config.toml
n_experts = 48
router_score = "softmax"
routed_scale = 8.44
n_groups = 8
optimizer = "soap_variant"
beta1 = 0.95
steps = 4417
Below are experts of layer 8 (counted from 0) of a mixture-of-experts language model. Rows are named router (the router's row for the expert), gate (a neuron's input weights, with its number), up (a neuron's input weights, with its number) and show model dimensions 0-223. Each number is 128 + 24 x the weight over its row's rms, rounded and kept within 0 to 255.
Before each expert's rows: "comes after" lists some tokens at least twice as common just before its tokens as in all text. This comes from a sample of Wikipedia text that the model never trained on. Tokens count by the router's weight.

# expert 38
comes after: "'", " is", " of", " as", ",", " with"
router [162 197 125 129 112 150 133 142 102 109 139 118  91 144 117 102 181 136 116 173 101 130 136  92 132 167 134 135 113 119 148 132 154  92 111 118 128  81  65 137 175  88 131 135  94 109 106 148 112 167 120 132 142 123 108 109 131 131  99 149 111 143 108 101 150  74 138 147 127 102 141 151 137 106 119 152 159 156 163 151 105 117 130 143 114 111 144 119  93 116 130  87 168  66 100 134 119 126 151 127 154  93  99 131 139 126 119 133 149 100 144 171 152 119 123 117 147 106 133 142 112 147 110 140  78 140 108 124 101 111 140 134 119 155 132 166 146 144 113 131 133 106 113 120 121  89 116 142 183 137 121  93 165  89 129 117 165 131 119 136 174 140  94 172 103 126 127 113 114 108 117 129 103 156 115 121 138 172  95 122 156 117 132 148 161  79 143 141 130 145 141 159 180  94 115 187 145 164 128 151 159 114 121 128  94 115 146  88 155 146 120 132 119 130 142 146 175 144 140 136 142 152 131 154]
gate1 [151 141 112 119 130 135 112 143 126 128 104 174 118 186 112 179 128 145 123 105  88 117 150 130 126 119  81 171 101 100 149 110 112  93 144 133 107 101 122 117 163 133 129 151 112 117 119 110 146  84 114 123 169 130 165 116  71  97 187 134 118 133 167 109 111 124 109 147 120 100 111 152 145 121 139 114 117 102 117 156 144 117 137 110  93 154 150 118 121 166 127 103 154 114  90 133 154 116 123  95 154 122 128 141 168 182 137 113 134 164 144 101 133 108 122 121 123  67 156 115  85  93 142 115 107 159 168 143 117 105 143 126  94 123 145 108 117 151 117 134 164  82 123 149 141 138 111 114  86 106 135 150 124  99 139 145 139  83 106 131 182 135 104  90 131 149 143 142 125 138 161 122 156 114 133  81 117 127 114 111 106 136 131  72 131  99 175 121  95  83 147 158 158  91 127 112 130 137  96 141 124 155 137 157 157 126  88 112 114 119 110  71 128 122  88 125 164 154 119 119 117 133 120 154]
up1 [ 79 107 109 160 153 148 175  98 155 183 134 126 135 110 136 102 135 148 177 154 165 127 112 173 148 104 160 127 152 135 156  74 129 205 117  92 179 165 156 120 103 149 129 104 111 160 182 144 129 119 120 121  56 126 118 123 136 152 136 133 139 154 112 104 156 170 127 124 145 110 118 113 144 127 101 120 116 127 109 146 135 127  99 156 121 127 120 125 135 108 133 144  77 124 127 119 121 133 112 171 159 110 149 150 158 113  95 168  90 155 120 110 109 115 130 119 139 145  97 130 151 139 161 107 121 108 148  96 110 181 131 143 137 118 149 158 159 130 129 125 145  98 109 108 118 136 153 120 163 146 137  91  99 163 132 128 138 126 111  94 118 105 164 135 148 111  93 142 134 111 110 120  95 128 112 165 118 110 116 115 105 139 165 132 103 115 133 147 156 146 159 119 117 177 156 120  95 107 132 103 131 169  94 121  96 141 156  87 141  85 131 162 141 105 136 106  97 132  92 121 139 108 155 137]

# expert 45
comes after: "-", ":", ",", " of", "a", " ("
router [122 137 153 143 125 120 116 131 109 172 175 108 128 134 122 146 124 101 150 164 149 100 131 150  86 114 141 156 170 135 152 120  99 134 108  88 110 117 168 116 129 132  94 160  72 126 132 136 148 106 135 133  73 127 170  90  93 135 128 124 137 122 133 135  98 162  99 114 141 119 150 115 112 107 128 151 128 137 123  84 155 114 161  97 138 156 157 154  97 121 159 114 148 128 113 108 170 193 152 163 114 104 133 140 119 145 133 135 152 115 124 109 151 169 124 121 112 106 137 157 138 130 108 167 153 171 188 144 130 138 119 128 132 117  59 145 146 168 156  97 144 116 159 126 140 168 162 114 165 142 152 154  98 116 140 161 141  98 128 100 122 152 131 112 133 169 162 132 145 143 134 156 186 146 149 167 156 140  93 104 131 166 128  76 116 122 125 123 143 111 161 146 127 134 117 107 121 139 128  95 133 138 114 161 167 103 143 122 141 114 160 112 138 113 138 172 112 107 129 111  99  82 117 168]
gate1 [101 146  89 111 138 183 130 122 102 154 139 112 111 152 153 142  97 127 113 150 121 142 121 177 132 119  62 115 125 147 154 163 150 147 106 161 139 129 142 126 129 155 112 117 127 127 147 160 157 109 145 111 140 130 177 156 130 176 111 125 142 126 108 137 109 130 146 173 107  99 135  98  84  77  88 102  95 110 160 106 110 116 175 131 108 166 140 102 138 165 149 137 163 169 104 120 167 147 108 161 124  92 135  90 131 117 153  95 120 101 152 155 144 132 160 117 147 152 126 179 121  80 124 118 113 131 171 157 150 119 104 134 134 149 108  78 107 103 120 113 123 158 137 126 124 121 146 116 160 120 103 127 149 114 168 124 136  74 108 154 140 151 138 148 133 109 126 119  70 136 144 126  94  98 107 133 120 139 126 122  94 130 105 112 142 115 130 113 136 152 118  82 104 113 135 103 182 116 122 124 112 113 137 148 129 132 121 143 138 181 145  91 101 153 104 161 104 116 114 155 141 124 158 187]
up1 [138 120 100 117 110 119 149 138 114  92 167 142 105 157 126 112 144 160 167 103 136 125  87 110 136 136 185 143  95 132 144  74 148 112 130 111 110 120 136  93 122 132 125  95 169 153 134  94 120 148 143 112 132 130  80  96 188 108 102 141 128 140 107 136 137 117 106 163 103 150 138 141  81 156 163 168 145 146  77 114  93 185 137 134 152 129 107 160 111 109 141  89 127 120 161 105 108  86 168 103 114 156 117 127 117 160  90 179  97 143 113 130 133 127 141 138 131 143 140 119 107 177 133 130 123 140  70 103 131 139 146 140 119 110 181 132 145 120  96 118 144  71 138 140 103 100 123 162  96  87 143 107 156 151  99 108 145 165 121 139 112 119 103 128 109 129 123 164 138 131 137 156 155 145 127 146 162 114 119 163 117  93 120 107 140 116 152 128 133  99 114 142  99 133 125 131 139 164 125 182 133 152 153 126 157 101 132  95 123  94 140 180 147 127 132 117 140 130 119  93 106 155 133  90]

# expert 17
comes after: " |", ",", " in", ";", "|", "6"
router [159 148 122 150 109 148 140 106 129 134 110 122 131 124 170  95 149 175 113 104  93 131  77 112 156  80 165 155  96 101  91 192 139 143  81 155 123 173  91 120  88 147 147 116 132 148 121 115 123 100 136 134 133 124 132 112 118 160 151 111 138 157 133 154 125 119 135 138  84 110 144 112 144 138 135  91 108 153 125 114 147 144  96  98 156 158 126 177 116  91 118 150 143 123 118 174 136 139 144 144 106 133 141 132 179 145 152 113 149 114 153  95 120 153 130 146 106 144 184 150 150 176 144  64 139 121 122 109 141 124 105 107 107 124 142 120 129 135 146 128 118 143 132 106 142 147 137 103 136 172 107 167 125 169 117 111 141  82  85 141 172 118 121 123 124 137 129 163  90 131 149 140 141 139 122 146 135 117 105 152 139 188 109 162 144 129  81  96  99 139 108 133 147 125 171 115 110 177 121 138 123  96 140 112 130  62 114 154 134 158 146 107 119 161 123 130 152 119 118 132 110 166 111 125]
gate1 [130 172 120 101  93  96 101 128 176 128 142 129 140 144  73 137 152 106 126 134 141 126 106 143 102 155  99 131  88 111 134 122 130 120 130  90  88 110 165  78 158 141 126 147 152 118 147 161 111 159 135  81 150 126 161  85 139 145 141 138 109 143 157 113 115 107 119 119 121 174 130 159 117 126 141 134  87 120 108 138 164 136 158 114 102 149 106 108 141 165 178 120 138 145  78 158 157 204 102 121 117 107  99 111 126 127 119 153 131 118 125 164 129 129 132 101 103 116  74 132 143 149 174 115 126 163 147 132 124 133 115 139  74 158 104 147 116 171  84  80 155 151 116 116 110 115 126 137 126 135 111 114 111  98 107  95 140 100 108 113 140 134 140 160 108  99 167 139  91 155  84  90 139 130 162 167  98 115 126 163 121 147 130 142 118 139 126  93 157 164 138 115 123 166 120 152 122 146 145 128 105 149 132 160 112 145 102 135 123 117 103  88 101 109 127 158 149  97  95 124 104 131 129  95]
up1 [132 149 143 159  97 112 123 118 145 147 142 132 133 101  80 145 127  98 104 124 184  90 143 166 142 121 147 123 125 118 151 124 132 114 159  97 147  75 116 115 150 121 147 109 111 123 115 105 108 136 116  83 112 111 109  90 115 132 170  92 135 119 125 155 109 103 102 134 155 181 149 171 123 135 170 122 133 108 134 156  83 196 126 146 142 168 128  87 125 103 128 116 116 129 125 145  89 153 121 100 136 115 135 174 139 125 113 103 135 104 174 141  90 106 148 117 128 114 112 136  92 138 103  92 147 104 131 161 143  84 146 147 130 130 124 167 159 164 150 157 146 160  92 113 103 150 136 129 144 145 120 128 112 139 173 139 116 128 147 120 158 124 106 164 103 114 104 159 159 100 104 133 114 133 111 180 118  92 114 125 104 179 150 139 152 142 106 147  84 114 118 118 147 110 115 138 163 112 134 165 124 156 140 148 165 107 142  95 124 126 139 129  54 127 110 158 122 131  80  99 136  94 106 143]

# expert 13
comes after: " of", " in", ".", " for", " to", ","
router [164 157 108 145  96 109 148 173  99 135 115 103 139 163 118 113 119 146 133 139  94 135 149 124  97 124 163 126 114 122 137 109 122 142 128 119  75 146 149 134 147 156 129 135 107 145 161 161 102 127  98 146 144 131 122 105 155 148 107 137  99 128 129  84  97 130 106 142  99 126 126 161 114  97 149 151 142 164 106 118 117 136 102 128  81 130 170 120  96 147 163 111 103  97 122 100 117 120 147 123 172 151 164 101 142 123 124 146  85 137 135 109 142  85  85  95 114 110 122 140 138 118 134 164 142 131 106 141 121  78 104 125 111 177 160 157 146 145 134  93 137 155 142 156 109  96 114 166 131  93 120 169 139 108 140 153 155 113  82  91 160 133  85 161 161 123  96 116 196 114 118 139  93 129 128 161 124 124 138 116 127 105 133 130 141  77 131 156 129 122 124 186 139 133 139 164 137 161 126 150 116 104 133 138 135 133 173 108 125 155 184  88 141 133 124 163 132 119 125 118  87 116  71  92]
gate0 [134 132 142 132 115 109 131 144 126 124 130 134 163 121 127 149 155 103 159 120 127 139 128 139 132 172  87  93 163 126 151 127  78 125  98 132 128 140 130 122  75 143 147 123 129 123  94 103 114 125 175  95 121  84 120 120  99 129 107 144 117 113 110 128 105 136 128 138 131 122 104 133 103 148  98 116 130 153  79 145 167 100 136 128 137 153 180 137 125 133 145 135 128 123  97 117 147 187  80  98  96 173  92 133 149  97 112 136  87 151 154 169 147 157  96 104  81 137  66 181 125 119  97 172 114 127 117 115 128 140 122 161 128 172 164 155  97 103 176 121 185 158 129 116  98 121 130  98 169 144 105 147 111 111 122 149 111 125 120 147 200 132 139 132 121 121  92 152 124 109 193 132 106 122 103 125 128  97 144 109 150 100 123  98 165 147 160 142 148 111 124 142 119 143 118 148 129 148 135  99 125 163 161 113 122 145 147 173 146 159 142 127 114 144 147 140 127 103 110 126  93 126 152 143]
up0 [119 123 144 128 112  89 132 117 110 155 137  71 131 124 143  91 122 148 176 115 105 151 149 157 142 138 147 138 141  76  86 147 125 115 156 169 183 123 132 152 116 127 155 143 107 147 107 119 177 123 128 133 145 131  81 172 149 137 146  83 121 180 138  80  84 129 161 130 144 128  94 124 177 132  66 133 132 143  76 129 145 102 119 152 100 124 159  77 139 121 114  90 116 106 134 150 138 100 103 128 147 117 135 147 102  91 159 112 157 137 154 131  93 146  83 124  93 102 144  72 101 151  84  97 134 140  90 116 109 148  97 157  85  93 165 123 117 115 141 108 130 130  91 125 118 105 156  97 115 121 108 113 109 160 133 138 135 141 129 121 140 119 168 155 145 127 184 113 119 148 131 127 119 119 121 143 141  82 135 121 116 138 145 137 118 105 139 136 136  95 107 118 106 150 130 142 164 115 155 123 107 123 128 109 125 139 114 136 116 167 128 117 150 130 132 162 146  93 120  73 127  94 143 142]

# expert 8
comes after: " |", " the", ":", " of", ",", "-"
router [130 100 134 110 122  94 118  89 134 117 137 162 143 132 116 136 123  88 146 125 160  99 142 174 119 122 155 125 132 137 177  96 115 127 170 104 130 144 115 141 123 159 108 140  86 131 157  46 129 110  90 110 113 172 133 125 115 120 164 145 139  97 121 109 141 128 147 115 113  83 116 133  99  95 160 147 122 146 134 123 150  88 115 160 148 157 135 160 126 117 170 145 136  88 152 142 159 133  83  98 115 139 161 132 121 124 126 130 134 135 113 141 133 120  64 123 153 132 146 154 145  84 102  89 161 136 126 142 173 142 112 141 121 115 130 131 124 135 127 150 117 106 143 145 136 157 119 119 134 136 113 165 114  96 170 135 135 111 129 109 106  81 130  77 141 186 105 100 135 152 139 123 181 140 119 177 136 138  76 109 108 133  91 108  77 118 118 151 126 146 156 148 186 133 132 127 119 103 102 115  95 148 121 149 134 157 174 105 149 120 152 111 140 108 114 132  81  98 119  90 149 101 116 153]
gate1 [127 125 142 104 134 151 145 158 141 155  93  91 113 164 138 103 133 162 144 124 141 107  98 172 124 130 110 102 115 120 146 150 159 114 128 132 153 186 142 155 140  65 155 133 166 126  96 114 150  97 117 130 112 167 146  95 159 121 120 116 131 132 113 130 119 128  89 110 130 117 122 129 125  93  98 158 120 149 119  67 119 117 142 137 125 119  97 137 179 115 121  96 115 140  65 144 130 108  80 161 120 140  90 139 119 133  88 120 134 120 128 147  71 135 147 140 126 102 123 144  81 165 127 122 132  92 107 110 130 138 127  99 128 117 129 121 125 125  93 130 140 201 113 160 113 182 145 111 131 101 132 115 179 173  93 115 124 102 149 146 111 125 159  80 148 166  87 150 148 154 115 125 102 115 111 129 133 145 133 144 142 113 102 140 119 165 139 134 113 106 158 160 133 116 131 138 135 104 136 158 134 122  92 177 157 123 140 146 143 152 124 117 174 118 141 160 153 118 149 112 174 127 106 189]
up1 [135 123 130 141 186  98 113 162 132 117 143  78  99 138 107  99 103 120 123 113 165  93 121 173 101 106  89 107 131 116 166 145 106 104 143 146 150 171 153 127  98 124 146 150 164 144 136 155 111 141 166 117 102 142 171 107 157 142 145 126 105 149 123 155 131  99 135  98 139 144 125 145 125 105 165 101 104 133 143  90 107 137 139 112 138 130 124 152 132 131 117 104 124 125 146 142 206 128  98 107 168  88 109 151 104 180 122 116 142 101 136  98 114 146  94 134 118 125 146  97 118 116 115 116 128 122 135  91  86 140 106 157  92 137 125 159 117 145 107 125 113 141  88 125  89 159  92 121 121 119 151 114 142 148 143 133 128  69 131 149  76 104 149 134 156 112 127 157 129 158  73 103 101 115 104 122  84 153 152  96  99 128 115 110 114 169 102 162 105 129 124 194 128  99  85 107 113  98 153 167 138 130 113 139 131 106 127 123 149 138 132 119 195 132 133 141 125 152 117 147 116 112 128 152]

# expert 31
comes after: " the", " a", " of", " for", " with", " in"
router [131 127 148  92 132 106 148 152 165 148 109  81  93 141 162 122 142 140  93 109 112 117 111 100 114 136  97 124 128 107 178 180 178 140 118 120 133 151 120 167 125 152 138 114  87 128 146 125  91  97 145 131 106 155 107  80 149 145 102 151 140 158 132 131 140 114 131 136 152  95 145 144  99 108 184 109 131  86 162 111 153 107 120 137 161 157 130 124 153 154 109 127 134 143  93 143 139 112 147 107 122 133  74  78 153 176 126 108 129 143 130 107 131 130 167 178 128 148 144 103 103 119 147 125 109 125 109 128 117 105 152 128 159 154 109 119 111 149 150 162 143 112 175 132 108 139 188 124  96 140 131  84 173 114 132 119 144 148 103  86 142 116 123 104  64 153  97 176 132  97 106 118  98 136 114 136 133 122 143 108 142  85 152 129 114 121 132 138 176 103 112 143 169 125 153 150 141 137 129 155 137 128 124 141 121 117 134  83 132 111 115  92 116 148  94  84 102 134 131 161 179 138 144 150]
gate1 [ 82 164 127 153 136 127 176 125 152  99 115 119 109 136 108 134  84 155 149 122 122  83 145 142 130 101 154 174 150 142 116 138  95 129 163 150 126  89 121  89 169 147 106 158 134 101 115 117 146 137 119 118 112 112 104 118 126 111 104 148 155 106 159 105 139 181 115 163 166 138 127 153  98 127 130 125 144 153  96 163 134 153 133 154 109 144 144 133 100 100 105 143  93 136 145  98 126 102 137 147 128 118 160  83 128 161 142 109  92 146 136 169 138 136 148 157 139 134 153 149 106 112 100 131 123 165 141 131 119 142 123 138 104 109 105 103 117 116 148 105  91 113 116  99 125 103 161 138  97 137 166  81 104 103 147  98  92 134 112 156 143 198 114 132  97 111 134 134  87 117 121 122 128 126 110 112 136 142 111 132 147 128 123  84 128 101 113 167 157 120 155  71  84 142 119 101 187 119 112 129 116  60 123 103 134 180 104 149 103 165 154 132 162 154 119 104 139 118 117 151 136  79 118 126]
up1 [162 111  96 160 150 139 125  97 126 137 144 132 159  93 138 124 101 171 132 113 127 133 156  86 147 165 101 135  85 142 148 111 157  89 127 107 169 114 100  97 134 144 130 118  66 105 118 133 108  98 138 124 109 120  91 140 136 108  68 134 158 177 147  98 122 114 101  93  98 125 177  81 131 161 104 141 142 129 102 175 150 146 109 134 136 116 117 186 113 122 137 139 161  72 133 116 144 134 124  99 103 123  98 145 156 138 164 121 139 166 147 148 113 149 106 140 121 139 111 138  96  89 122 149 118 155 149 145 137 124 136 114 106 162 135 130 119 166 139 145 154 156 145 135 145 108 162 101 134 137 110 123 173  89 129 108 108 141 103 145 107 146 137 137 136 108 146  93  89 150 125 128 100 168 141 100 135 153 147 118 162 134 148 149 103  88 144 138 114 135  87 116 166 130 137 178 170 142 134 107 161 159 122 134 163 135  95 142 128 173 122 127 137 155  94  96 129 108  92  95 127  99 100 117]

# expert 24
comes after: " on", ",", ".", " On", " and", "On"
router [139 142 112 121 142 142 135  56  88 119 119 142 123 140 157 140 125 127 172  94 125 148  86 166 140 170 111 111 146 123 131 150 110 123  98 100 162  85 145 150 111 135 144 141 117 121 178 120 132 146  92 178 133 117 164 131 171 117 116  95  95 151 173 194 170 141 172 118 102 135 133  92 139 137 124 146 133 151 110 118 163 111 138 153 111  92 135  86 114 115 110 127 134 132 152  94 126 118 131 179 122 122 127 120 113 149 138 120  97 146 136 143 167 111 155 138 139 149 112 157 166 150 114 136 124  94 119 107 178 125  83  94  85 103 114  94  91  75  91 140 152 170 130 147 102 147 103 155 173 119 130 119 128 121 136  95 162 116 107 146 121 104 142 138 134 163 139 157 127 130 128 149 151  91 122 148 127 117 133 112 126  73  92 123 118 163 158 123 113 123 111 146 135 150 143  79 176  83 149 136 131 143 138 137 153 129 115 138 155 150 133 110 120 121 110 116 165 131 135 158 119 120  98 126]
gate0 [133  71 129 131 125 122 172 138 106 102 132 151 145  94 150 159 113 125 129  79 149  99 113 138 177 162 120 173 107 110 168 142 158 114 110 152 144 122  91 110 134 151  88 118 139 111  97  96 161 111 117 108 110 107 122 130 164 153 131 163 164 128 105 142 134 122 123  67 139 102  82 163 140 140 170 165  81 129 150 137 117 115 156  99 152 125  70 164 145  93 161 113 126 136 124 104 151 161 145 134 141 108  90 159 179 143 123  69 111 150 122 156 164 150 136  97 102 135 107 133 165 120 132 125 143 138 127 178 134 153 104 136 125 161 174  97 155 123 109 124 127 139 109 129 114 145 140  99 132 161  68 136 160 151 145  98 107 143 123 161 161 116 116 140 102 130 144 137 116 170 101 145  99 138 126 136 150 124 113 138 109 123  91 122 146 115 115 112 109 114 134  97 138 157 128 122  92 159 142 128 116 133 151 100 160 156 127 117 139 161 100 141  83 141 113 139 123 109 123 152 166 125 147 147]
up0 [106  87  72 148 139 122 140 101 146 141 116 103 106 177 157  99 160 105 140  90 107 149 142 118 140 152 147 157 112 116 136 106 158  98 140 139 160 156 125 128 165 107 177 125 117 167 139 120 122 127 170 119  98 142 152 135 138 133 115 131 109 121 146 151 104  91 143 169 134 166 140 117 105 128 107 156 147 121 120 157 104 106  99 126 119 121 165 110 121  74  98  96 108 121 147 154  80  92  93 120 114 142 106  90  79 153 131 118 130 125  99 139 102 114 141 197 110 143 159 131 146 140 126 153 110 130 134  75 106 118 107 140 141 140 123 157  83 113  90 171 122 141 118 158 141 123  68 137 106  91 135 125 127 151 114 117 155 138 147 102  94  97 135 115 128 162 185 142 139 114 130  91 123 143 160  96  88 187 127 146 142 117 150 116 134 129 160 117  75 143 135 127 141 126 104 111  95 106 111 101 123 130 124 151 127 168 127 110 109 109 133 126  93 119 157 128 164 121 158 107 134 115 114  95]

# expert 27
comes after: " |", " ", " %", ";", " Votes", " Candidate"
router [143 125 142 136  95  84 123 137 169  98 134 111 151 175 113 125 125 107 118 144  89 127 141 103 117 160 105 140  92 173 148 128 132 113  96 142 134 160 131 157 182  83 159 117 183 159 109 108 116 102 110  98 148 114 140 142 115 121 115 129 113 143 113 103 161 130 155 138 125 133 105 131 127 190 137  97 115 112 118 141 121 138 152 115 177 115 116 131 164 147 128 108 127 138 102 132 133 102 109 128 136 164 157 136  88 111 125 117 116 125 148 144  74 136 166 138  99 174 154  98 135 120 135 148 170  83 108 117 155 119 105 134 115 123 147 109 123 108 113 141 104 127 124 111  88  84 142 146  92 102 121  86  90 133 102  92 109 153 157 152 126 126 151 133 143 124 109 127 150 109 181 127  96 126 117  84 133 127  91 108 152 143 147 119 109  86  80 153  96 194 121 142 108  93 137 148  88 130 185 111  85 153 138 108 119 136 130 112 128 117 132 104 168 125 148 136 154 107 127 130 178 128 121 154]
gate0 [154 148 127 146 148 148 136 101 104  85 111 114 129 146 114 161 139 123 155  91 112 141 132  86 177 125 184 151  91 149 156 139 131 126  89 135 127  87 129 179 144 131 114  82 124  73 140  95 134 133 137 129 118 173 175 136 149 169 130 112  80 145  86 117 131 101 191 141  85 127 152 148 126 130 142  99 118 126 137 107 137 144 153 138 133 107 121 126 148  99 119 101 180 105 131  97 134 130 154  83 156  86 133 112 129 121 139  80 117 130 163 133 151 131 142 157  80 120 149 118 148 102 114 194  96 128 150 119 179 118 146 128 123 119 133 117 115 116 156 126 145 141 127 162 111  93 112 144 100 126  77 119 127 122 138 157 125  63  97 129 156 141 137 127 123 141 139  97 107 126 151 135  94 153 139 141 123 135 115 114 107  84 119 106 115 110 125 116 122 159 102 157 134  89 110 144 173 133  89 106 101 110 141 156 126 128 105 152 155 111  99 122 146  94 115 122 146 132 144 152 102 151 159 120]
up0 [113 153 121  81 156 124 122 132 141 162 171 109 183 106 148 125 112 104 156 115 104  83 144 129 139 100  86 110 138  82 115 115 136 138 136 133 134 136 139 132 155 142 116 167 121 133 101 130 143  99 150  78 110  82 112 117  91 107 117 111 161 138 124  98 140 120 126 146 123 132 175 112 136 112 134 114 124 120 111 105 190 135 107 113  92 137 108 136 131 107 140 144  91 131 116 127  97 145 123 129 151 100  97 115 107 144 149 126  99 126 105 147 139 148 107  56 149  75 134 155 135 129 113 111 135 147 136  94 118 107 121 166 105 134 117 113  98 120 110 121 170 136 134 153 141 158 115 111 128 158 143 119 157 168 123  86 125 157 154  85  98 176 113 138 113 115 145 147 116  88 136 116 106 117  83 117  89 146 177 144 180 129 100 192 147 140 135 139 182 102 159 108 139 118 145 108 108 102 165 162 138 159 158  91  86 135 133 139 106 131 129 151 141 112 142 119 100 129 160 122 130 101 110 163]

# expert 7
comes after: "\n", "\"", " co", " —;", "i", " al"
router [112 154 112 126  87 102  89 157 104 124 168 135 120 137 118 113  89 167 142 150 181 106 146 161  96 141 167 152 162 157 107 139  96 106 132 112  81 148 131 119  97 121 166 131 128 132 127 123 133 131 104 115 161 128 131 155 124 136 118  96 130 111 147 159 154 103 140 130 101 186 146 123 140 102 109 122  91 161 117 135 159 124 155 132 130 145 123 102 118  94  93 104 152 110 127 120  99 146 127 132  72 138 111 102  91 161 103 130 140 110 106 138 118 170 129 156 119  89 131 150 116 137 147 109 114 156 142 129  92 105  95 107  92 131 149 128 119  86 132 152 136 114 159 132 127 105 111 107 118 127  95 158  87  65 119 110 164 116 123 159 113 176 148 139 125 117  82 159  93 162 132 115 114 102 151 136 105 151  91 115 126 165 133 111 127  99 110  95 125 105 107  97 122 144  97 123 158 130  98  74 116 118 129 116 140 137 110 113 114 146 145 128 171 176 127 114 159 104 164  92 110 132  92  70]
gate0 [172 137  99  95 112 118 117 120 127 141 141 152 104 133  74 139 147 157 115 145 133 136 133 149 118 164 126 101 149 160 127 118 124 136  86 136 141 134 102 126 164  86 128 135 106 141 139 121 147 133  75 128 143 129 107  87 128 139  83 141 140  92 155 120 206 157 137 146 139 116 150 145 105  98 145 134  76 120 136 106 108 105  84 150 170 111 145 117 115 146 145 127 132 130  99 122 142 151 182 101 116  83 126 136 123 114  95 146 109 125 105 149 103 145 124 167 126 169 140 150 120 158 168 137  89 117 127 168 133 130 142 143 126 130 135 136 129  92 105 155  93 123 160  93  90 147  82 150 139 136 122 169 157 119 159 118  95 150 165  83 183  90 113 141 142 147  88 144 128 164 136 132 112 108 128 132  81 131 146 134 110 154 136 117 125 103 134 157 129 100 143 175 127  79 157 107 121 134 106 136  84  95  98  89 122  88 130 141 156 156  96 153 135 131 107 126 101 105 108 104 131 144 137 101]
up0 [151 140 100 117 121 107 131 116 166 152 157 100 115 129 117 132 136 167 105 165  65 119 111 147  79 128 135 107 103 161 101  96 184  95 153 122 133 115  87 119 137 110 144 130 143 112 131 143 152 145 106 143 121 116 128 178 137 104 100 126 131 124 127 126 141 164 131 159 148 117 126 156 105 117 128 152  84 132  98 108 164  94 103 164 144  95 182 151 120 103 149 129 137 150 132 127 128 142 170  85 161 115 125 171 170 118 153 151 165 164 124 142 155 120 119 163 123 109  89 123 131 122 138 102 148 116 148 158 121 129 162 123 118 152 135 112 158  72 140 122 126 114 120  93 125 131 121 155 103 114 125 146 127 134 159  91 110 158 103 115 107 115 108 140 105 114  99 132 129 122  86 118  80 113 130 117 100 140 166 163 103 126 157 174 150 109 133 181 133 130 111 122 127 109 176 168  94 117 114 142 152 140  85 108 115  72 128 102 135 151 111 136 177 127 109 107  97 114 121 118 112  72 158 137]

# expert 30
comes after: "0", "3", ")", "5", "4", "6"
router [135 123 124 176 123  97 136 101 104 142 189 124 126 152  97 128 151 106 115 130 133 187 112 125 136 158  86 168 101 120 121  97 129 145  83 153 110 141 105 148 135  94 156 124 157 126 142 143 143 108  96 104 114 112 105 105 123 153 107  84 109  92 160  93 117 104 121 121  98 142 111 140 155 120 101 112 113  90 121 113 124 124 156 134 119 124 177 159  95 167 119 189 119 130 136 137 119 135 100 143 160 120 120 121 144  93 111  91 120 127 132 140  99 105 115 115  86  85 133 122 121  64 136 130 145 141 135 175 132 120 142 121 123 164 144  95 119 113 159 137 113 133 127 141  85 133  88 132  82 111 168 172 117 192 134  79 118 129 159  93 142 108 124 169 135 141 125 128 120 110 139 113 131 133 119 102 124 105  78 133 158 144 128 132 133 125  92 153 105 147 112 124 144  62 128 127 108 169 174 102 137 152 104 121 148 121 102 132 108 120 113 125  85 106 155 102 122 122 128 129 161 100 168 136]
gate1 [136 182  92 119 120 152 106 115  67 106 110 133 144 153 118  97 100 153 142 149 134 141 127 153 141 118 169 152 126  98 157  91 141 124 132 113 106 149 122 149 137 132 120  90 142  91 151 111 126  91  96  95 129 126 115 169  81 118 115 145 130 177 114 139 164 111 114 172 145 116 136  90 120  68 138 140 126 121 155 126  88 108 102 103 119 114 138 163 105 135 111 148 123  99 128 122 123 131 132 152 145 152 117 132  90 110 151 104 125 133 136 115 118 111 107 127 135 118 111 152 143 158 138 128 141 133 121 158 163 111 120  86 131 120  92 149 102  88  50 166 115 149 174 105 161 160 172 129 124 121 117 143  87 104 118 118  63 120 125 126 123 129 106 158 191 134  85  90 125 145 168 137 149 139 126 109 182 123 149 143 126 137 128 134  93 108 119 111 100 118 115 106 130 160 107 121 119 121 164 131 120 130 131 144 143 132 120  94 135 146 119 133  76 126 103 138 116 171 132  88  76 140  84 129]
up1 [116 147 144 146 136 135 139 145 136 158 114 104 113 169 172 158 130 134 130 128 124 154 111 132  79 132 108 129 148 151 129 113 138 134 126 109  82 117 110 131 133 130 126 114 137 121 130 121 115  87 107 110 144 148 180 158 100 114 166 181  80 155 155 151 129 110 161 153 155 140 145 146 134  89  80 134 147 170 123 166 132 173 120 111  82 136 157  87 126 146 122 126 150  87 120  91  81 123 147 157 122 135  77 121 106 138 130 107 112 170 150 115 143 179 106 150 148 147 139  99 163 129 101 100 109  92 148 136 156 143 105  99 136 177 164 129 130  92 181 110 156 142 134 170 138  95 162 152 155  96 147 138 117  87 156 158 101 151 137 126 110 145 142 155 165 145 104  87 150 113 117  94 135 114 128 103 114 104 154  97 106 116 128 118 181 108 120  94  88 158 109 142 105 149 132 137 121 153 116 142 103 119 110 136 130 115 123 127 111 138 149 115 107 113 118  99 147 108 101 157 115 175 156 135]